Below are experts of layer 11 (counted from 0) of a mixture-of-experts language model. Rows are named router (the router's row for the expert), up (a neuron's input weights, with its number) and show model dimensions 96-143. Each number is 128 + 32 x the weight over its row's rms, rounded and kept within 0 to 255. Numbers have three digits each.
After each expert's rows: a language model's description of what the expert responds to; "mostly gets" lists some tokens that are sent to it at least half of the time. This comes from a sample of Wikipedia text that the model never trained on.

# expert 27
router:253129166067102153104191100116172121142148121118144106136105135136153112094108103205109148101141086146093190103176136107062138178150103138153146
up0:120107157169118096133113187131111114110103105120080143097123073092082125065171094117135105101102123132184149111170147102157077119142150158153089
up1:161134136112172087074121172173156111115134129090120118162163097150053108072129110163153133096131124157146165127082170137096113186096115187148096
up2:154109123122137125148142182184122125175101203091134180091114158135119110098085142152094137162058135104142154142113111141135195086141086132128109
up3:112113126155168076158164105141049135184169189125118103162183112125159095144110148119166081129110080097079132117062140126118114096137158183129127
up4:065118092125155195166149101107148178143141154157108076150109161149160096112132134155097094149095105170130172173094102078110103135122102167128131
up5:130163124154126088133059089139123146136138132158141097045127127153134176127130173125127181135165137152128124166140106131120096161109091152087173
up6:091131156141125144119124126126156118145088158054124139195063155141109089152144146146111127135137128103124122083166145238129145162108104084094162
up7:162143121072124099165195116110186143125161113072094145111089116107108135125128168152113083144162117083132106148165158082166165109117086131145123
up8:131041108154099112085112098158160142102152127081165140109140167130202177175177123135125128093164141126086128151107122130171130164114121130100076
up9:096134142133082109113116151114125107132136131204111116114090165166097171088137101155158208162116115122078142163132164109131160116112090131083145
up10:146132085105143071147156135158181139119115174109062131125137137126126045128113154081105096141082093087104074158166098113155143101102105136215071
up11:148153130129165153175148083088100161151169183129109156177119113075061076127154134124091110166089145153129141169123104147123150155104177158136148
up12:155141135108084149134165091113115088075148136142108098132123121092108083091101134108085134105182114150126102116155123099171104123130096133124142
up13:140164142097120152078115094062081110137134131093131143069090222070174176118107131178125108110102089120130142118115184089132122103121098160151112
up14:125150107125084113148077108084155148182175183155126087151073113106115110175123142095156095111129125181161141215111140167159134131120152073195089
up15:136121146098209095134135105071159127091119091076085156110184127092167126106133121106148105121083137165140109142137084105141133111143133123092135
up16:085054136147110100145129149130086136135147160083097113172097186099115062117158082053114150175173153136088077122187074160065083081088150094077129
up17:126089121118103132139103148040113117126188143109157139091120112084125149087125108141091224079126175129084107154097152079124133108187096108081091
up18:116087116138148147121094134177132145142160160164152087114099162091161131130115139166137193115098152142120154164139122206092145149164153143172164
What it handles: Pronouns in narrative. Personal pronouns and there in plot summaries and narrative, especially objects after verbs, e.g. him, them, they, it.
mostly gets: " they", " there", " him", " them", " it", " that he"

# expert 0
router:161128179085155113126152112143173134151135172134108151116072141120093157161127153102152129086134136108136043134171162202074153121111184143136192
up30:130103145178179136187142209115166138068137161122089119107085195096122107186120149125141094194164089132107116083129086175107147108073118105089116
up31:143123091106156075148103111167119141120189119115143143064113171202110147077125197121138177155178106073184180139151072156099079181109154148073209
up32:079138128140164161133123161133163081111133106133069152102119118130102111132148119121142112207098031181111061085109140090154123091142144127177124
up33:187080164149129138098128085114168120134154081120110167103152170106100165182126162128144117092117175163170164142163144124122101149166071110131059
up34:129112113158161158118167158177100135130123159191067161087099134161076159138110103141103176113125199023141136089163152122161156191143072121160117
up35:150131128190156158131069098135164108162123151156153097163137129103185154105161149160133104117138083111175078143118115104156166105139094073079143
up36:091148078109146136106145176100157084088124138134070173117155150106156137148136130090116144121111113157103083165096128153158098112207130128201090
up37:093179143106086162066160094206137115131153175145136110113184148165184186170147196107151125127169059121101121094141145140190103134152125111088169
up38:169114138138179178160148099172130119189113073094162135049120153151116060125159144129117160075185164168142126108138074097162095150114179188138132
up39:187082130094177128125093129166158109110116138118097145078162155132117145102149134124175217114085119100140142096156122175129131124148127106164109
up40:119098116162098098152121157192182149124121142115066183137090161117093091136114140150095133116128129117106145141126146131175120092126139182233145
up41:087098152138121108141134142103112128120110144196140182066132065162118128117152169134163207064122129134150139164147138189207069127106099144115130
up42:158067162150128147192169155123187134156189132100129127073142178129134125128166092197116163109171142175110122102127133116156075090141148157143112
up43:104138104130080144137172092159192130100147084138118148159123125138136123126129179088174120069121115122081099106137165141159119159130188063086106
up44:123129119154071135134183108101131111176109090106107122096141076150148135120157081129176124172141097125133118173133156142177142103124170103163130
up45:113132152157108125114080155177110102093080174105073123144129171061168165096091080125139164165033110130126096092101159098115115125153148080136122
up46:076183146127128159069093143118110135154117164154168129101101146128129126156116151120155174198067105148213117124114150140123159175109138092141146
up47:051111169151139120159203131148143134076126089076115133133141152118166130124136191138119074156186179163136121090143079138118180104128160126078150
up48:113097144117134178082154101168096142077119103113111119060155139168092140142141118108199167133129103111092161164131100151157147096107117072176128
What it handles: Capitalized name prefixes. First capitalized word or piece of proper names, often directional or descriptive, such as East (Africa), High (Command), White (Oak), Al(i).
mostly gets: " Air", " Sur", " Middle", " Hel", " Or", " Mid"

# expert 11
router:133122097115092081107100116073087170120103068140107109151131126134120137112146098146176091102162183091055108122115067118129124159108134100090131
up0:160137158161133134106159078140191154198105117119101120170132146128101145096068094116102139084117123128109141080116146094186059155166108134138122
up1:078136101135173115114085163118074101135142134154173086118154133145195067143138163143074148153141142105174152119110110182093170141154112120116125
up2:191116172112118136069157115109127138144134100142074146123120175143174133138098152168182148108128129133149134158121178169145100164082121109126172
up3:119135140074093197105139135172194105137118186071176166140123169149132109177156133115111144156103145103147140139171160115114167138133121125133169
up4:127118125140137132083072162155135153154122106080086136129081076146140101077133129134140115197178087163160101122073108178154097169153106099108142
up5:165096142143153118141141181169131093175095136121077110161093169160162136169161092086098157212123097125071210138134097097116101131188052156130143
up6:116151101117146083132137106201117133123143135102107130222139168194140075129077079105106139126106061175113108137111104159157113113149093112154124
up7:142051101119146112081129099093197156196166132136139172095108102225157177111058100177132110121140144162101125092152158124176105116088074123081141
up8:130121150143132119105176060046082163109145169063154112099069141139165140131072172136106161113157081159120160133145110136115128136149139122087147
up9:102152115087143139078120154156099128154092120120122139106109102180105149104112149122133154161172183125149067160186130136091123124094167076128114
up10:202069097201152166070111185148131074114086098090149095080062120194104114036115094116134181159126119096128144107140077086120102126130143108127170
up11:131068048160165046113135092143089206116180072125150110098134118103124165138060113094149113159134121168082156101131143123105112099117079137158107
up12:144168153110138084101184144103106184112094165071164027105114111139145120079097068162176161181111074091137097153105167124106081137116120140154084
up13:168137122100088111102107154100127166141163168119138133089156094141079149117128068088133170158167159137202126093169128131153099152111150118101145
up14:154078141144102123177103114146105150118125130124137145133153155078169113177173184095087122149104064114131113133132127135113079155126128106141195
up15:142143091146104124088111164121184115192093021134096104095122172120137109134108118135187155131085068137147168096140153092160157100109130104041172
up16:079169110155179130078120169153082159139138113140133063150128162162225117153098173165113124080102213173072062169112126098119104180143100134099136
up17:110156102125108123134148106078076132169091113095092185163101136105126149191114135162191125156140162096131056173077102167142130163134113126160115
up18:127113115133120119167105093079136142174080113080080134131107099109139157132106148129157091055112103112110074153178153150099150109147153138175120
What it handles: Table row breaks, odd bytes. Line breaks ending table rows, non-Latin byte pieces and mid-word g or f in names, such as Urgell, Renfrewshire, Ag, Ret.
mostly gets: "g", " ag", " Cor", " Ag", "ü", " Ret"

# expert 7
router:130186144148081132168178126099144096105160133177111121130135102083106086097150183072120139168115078160123077125139069124131166181165130142130128
up0:131133116138126151104155162149110132152129100162136166160138105166142103140089094130114206121146099127169172072153157140108082085131141175108113
up1:187048123102183163088143187115084100138066171158191137158115111124074124125095151121124151136155087144103095077131105098122152144104119090127134
up2:099134122181126113132089143130121148130130153165201104100106157117160086174094162123140115166105110183125112134094134140089159091139134149126095
up3:170152145128121119150092163182144125135170163120151097124108146139090124118151172116135154121198143112099096079169137075073165142147145149129113
up4:173087130135124172141103187105041152107141100159084154164142108115124197090160158156115180179173120152149122115139179129141103103213140161097126
up5:139146120118141086155175117112071118156197119133136039144154152135168054120091090158103125131133175104111122131141106123112103126199093127104127
up6:092159122136130131131081163099160108156172152132123111123099086105164062165069083177112142148134127109167135142111175126135104147168161135097074
up7:096105144115150224130122129133142112092097159099091136135161136144071134117181184114116129114104107105085151149104084154119171122138144128139128
up8:098166096103149154141181133120178191105133142117114078072152134176080110087150122093189113108161096120140047111104124167141148156148116165116066
up9:124095076127110144043115199113073079091124085192154122132134108188103160117208166101145130134109126149128131162107139075119072184159101114101161
up10:072090131079129153099133119107147147152091064078113103166119150116211103160093107129172135107160112101114112179112154138161116106184103159106140
up11:129154096113118156142112138163128090092130197109129113095086158091162159136073115117115114178141143115104152157068136104151101108193131123109098
up12:096140123129091023120131081153130146130129150163185116170106103139188097135101078156120123202079102094121112188131143172185145147146106159170130
up13:116103116107126094127096105095173152141108180167171108151117098121177112099076070132105120131162161079150118114164121079144053165107134125083161
up14:146130156059097104073161127115114082130126088126110167133110109123139086093119126131116121105119121141109138184111145098151133117111115148148120
up15:107120107112062123126122145127142139164133091120129075115114220161129111148113163101161186229137118165157157128141158177109134155097113093189149
up16:174100061143132169149135109168159116175094136139105172145131114133137131089137184142109209168140138162116080127090101102116153101130116196111119
up17:121180114132152126183092104126122105079109085054108115052129116151116114153148167131075151116164130157058157137107171158102085119109155129089114
up18:097143133155178128151140120168127130134105129090146111170141120132210080148142156132116172082102077117137148162130094155144093110186100048117173
What it handles: Line breaks, inner pieces. Line breaks ending list items and election-table rows, plus vowel-like fragments inside words, such as auto-da-fé, para-military, Staatsoper.
mostly gets: " front", " thr", "-pro", " Pe", "|---|---|---|", "-of"

# expert 14
router:142167207173145158157109059128095098095125106128097089176095082130137134127135135079121125058136169156110143130147107118102141142072111166151164
up0:109188183147173114104133145130166109138111163183161039128060142144135141159124151123109130123124149150118181128111155116164099105124150132114161
up1:152136081104150138113195158139177175085178090141124101080130174109140163182149107138134169137152061127066100101154157112151154123081099166138072
up2:066122135143153112184157144104133157151093030177124158163090113109108120117178196148111157113187164078145111160103097130142109128134133096125140
up3:107212231157192182065076131114140129115153091167153105062105116152195104126108130112179142155129167100136067102186164128151151102144110141162065
up4:136098135106179160079108093125169120108150126130129176126173110122118091129150124096157193078091094096139161148154123083092124110123114092126170
up5:198090148142118186169068160130131132140130156107087177126117107123110097147124181124102129145140174151100146180180150116164108168118161211121149
up6:109123089121129043132123136149176148104172154089112165161152138138116143140170035111182103157092099134060147152130121110119158144112111129118168
up7:200142128114138121139092088110133097158136119147119122121106163153110155109172117140105139127120111115117135167134113140121156135116088161134144
up8:121183136122158139111161111088172167157111145151107087138023168129127142152156127148073130128179173100084096090104123152110132158120115101131201
up9:152128168183110094153126125113126109057110165093119116121082112127140200141149116148108131085097081116144110112145126133154123111043118149112142
up10:132087118173153183085144136121160154122137101136177113102146130195148101128134135145130142107210144143113185117112143161157156193160131107136132
up11:081157114164102074120147122104113128092147141127074140156090122160094113115075147160134171092121176116129122045081131123137108172112092155087155
up12:129172136104114203145097136085089087104119149165170073135107121101177123126157132076120127120125107075115134114077149121106103125089105140123132
up13:129142131119087141107126157118089084193151113115148101110102189099117144057145124132140173130100133152160138166139083144129102145104086096144165
up14:155101164078201147053140100170175064093167152107149183148107117113146045123119073130176121146051160110146169128143138154166127130132087151128115
up15:136157158135110161076164102177151144064088149107129070181117137182175136103106207078114128103196094153080104138075112131141112090189095089135063
up16:136111109130022098137162184141145139137144131095171088125132126185173088088151164099130118118125157213110157143149126114118123083128152177106124
up17:121130117132165178159119111134162116169180114142081111074166146155144164169071112151163138120134109163127088113137124134097093128141184065119092
up18:179133070085098158081179097085074155120095129067111111141169050139153196156106119065155097099181074136154100152133128192153118109081078104148128
What it handles: Word-start consonant clusters. Word-initial consonant fragments like sc, th, dem, ob, ph, and pieces of personal names, such as Lebron, Shi-jin.
mostly gets: " sc", " th", " dem", " sw", " Sc", "-d"

# expert 8
router:097126157125126117109130147115072100161089129121136144155166160062100093084105122099167136094122127108149153164147112067160073165159085147095115
up0:107183124112089104147122115126054179158075176146158112143147164046113175124194079151093083115107171100077119082139120119101158091143150155163179
up1:110121100076173069123115163054133115220107138120121137147148163127162133154103071120095123114162127152119171136120149074065111116137120146144112
up2:132127102094088129148167119090134107176015146135126165120134117152158166109110121155149128094143165118168087148102142136042098146151104102173153
up3:135084084072169095112125162121106116139109179103108082133109118102102106132134129139094124152070108093132169122169149158112154085118132149145146
up4:114112143136149157107131104178179082149097127132149115120147108132096134116168092172128236157131168136157166136098158131176125095101124103116113
up5:138118113160143137095116136125170038153104129140138128116122104137107133150131169144211118078125095125090141151126121145110138095117181150152118
up6:142129170134151103102152150131102098160078154151113139074108184076160130110136100156182129079160156149149102098108127116164091114139185087163107
up7:103132130109130095148131168149134124169107158158088213176093135176166141118113135098119150118141141123141142131091083072080157113195085168131131
up8:178155107119148162155122138101120125103100152126101118123082128140129191126135107087195105132155149118144101147102119153117101126115134105106080
up9:119087108169142128111147129090167190120162205126100118108118131141125099175099083120148133085110129141067136091121192104103142174125142118093074
up10:107109152112106124093176134141120147132101095121175176098069148127183097131051169159140110132157168169104128072146126058110218096150106162097174
up11:078108084190132066074157149105123182133137166136135188104164084126172185142125128087098122091144155118141080108136139124121100086145076147092059
up12:163155080139138136114121083135123105118083147113112110083085147151134155104066118155180196154152122099159070149181126174129177156158116116127159
up13:101088155149091104163098116162150165196127156088079133135161139114138149175125124147077178173161095092104160131140141171084118104135095088148153
up14:128092142081130061116087144121100075124091114164131150158174133139122035128104127087151113185161095172107106156172170120157139086101108078108113
up15:072108141116088162088158068171153136088116139175162147168130124130096147094146104094138096133133103139124076090164155118145135143128128092136109
up16:175129118101174113159164094116147122127142095112082122127078182076101168154128121160099137159210125126108096077110183117125140127166089147071074
up17:123141092171122189062127088146118128081187145119089121111105156140154140076100078146144100106101130152078100134169096144111077129143082042109120
up18:127151151103122118168235133129158112124113146124059149114166071088156101146121150159045078104108096137091141132117159127135108139169163090152154
What it handles: Taxonomic name pieces. Latin genus and species word endings and taxobox lines in species articles, such as idae, -us, -ia, Genus, Species of.
mostly gets: "idae", "- †", "- Genus", "Species of", "family", " genus"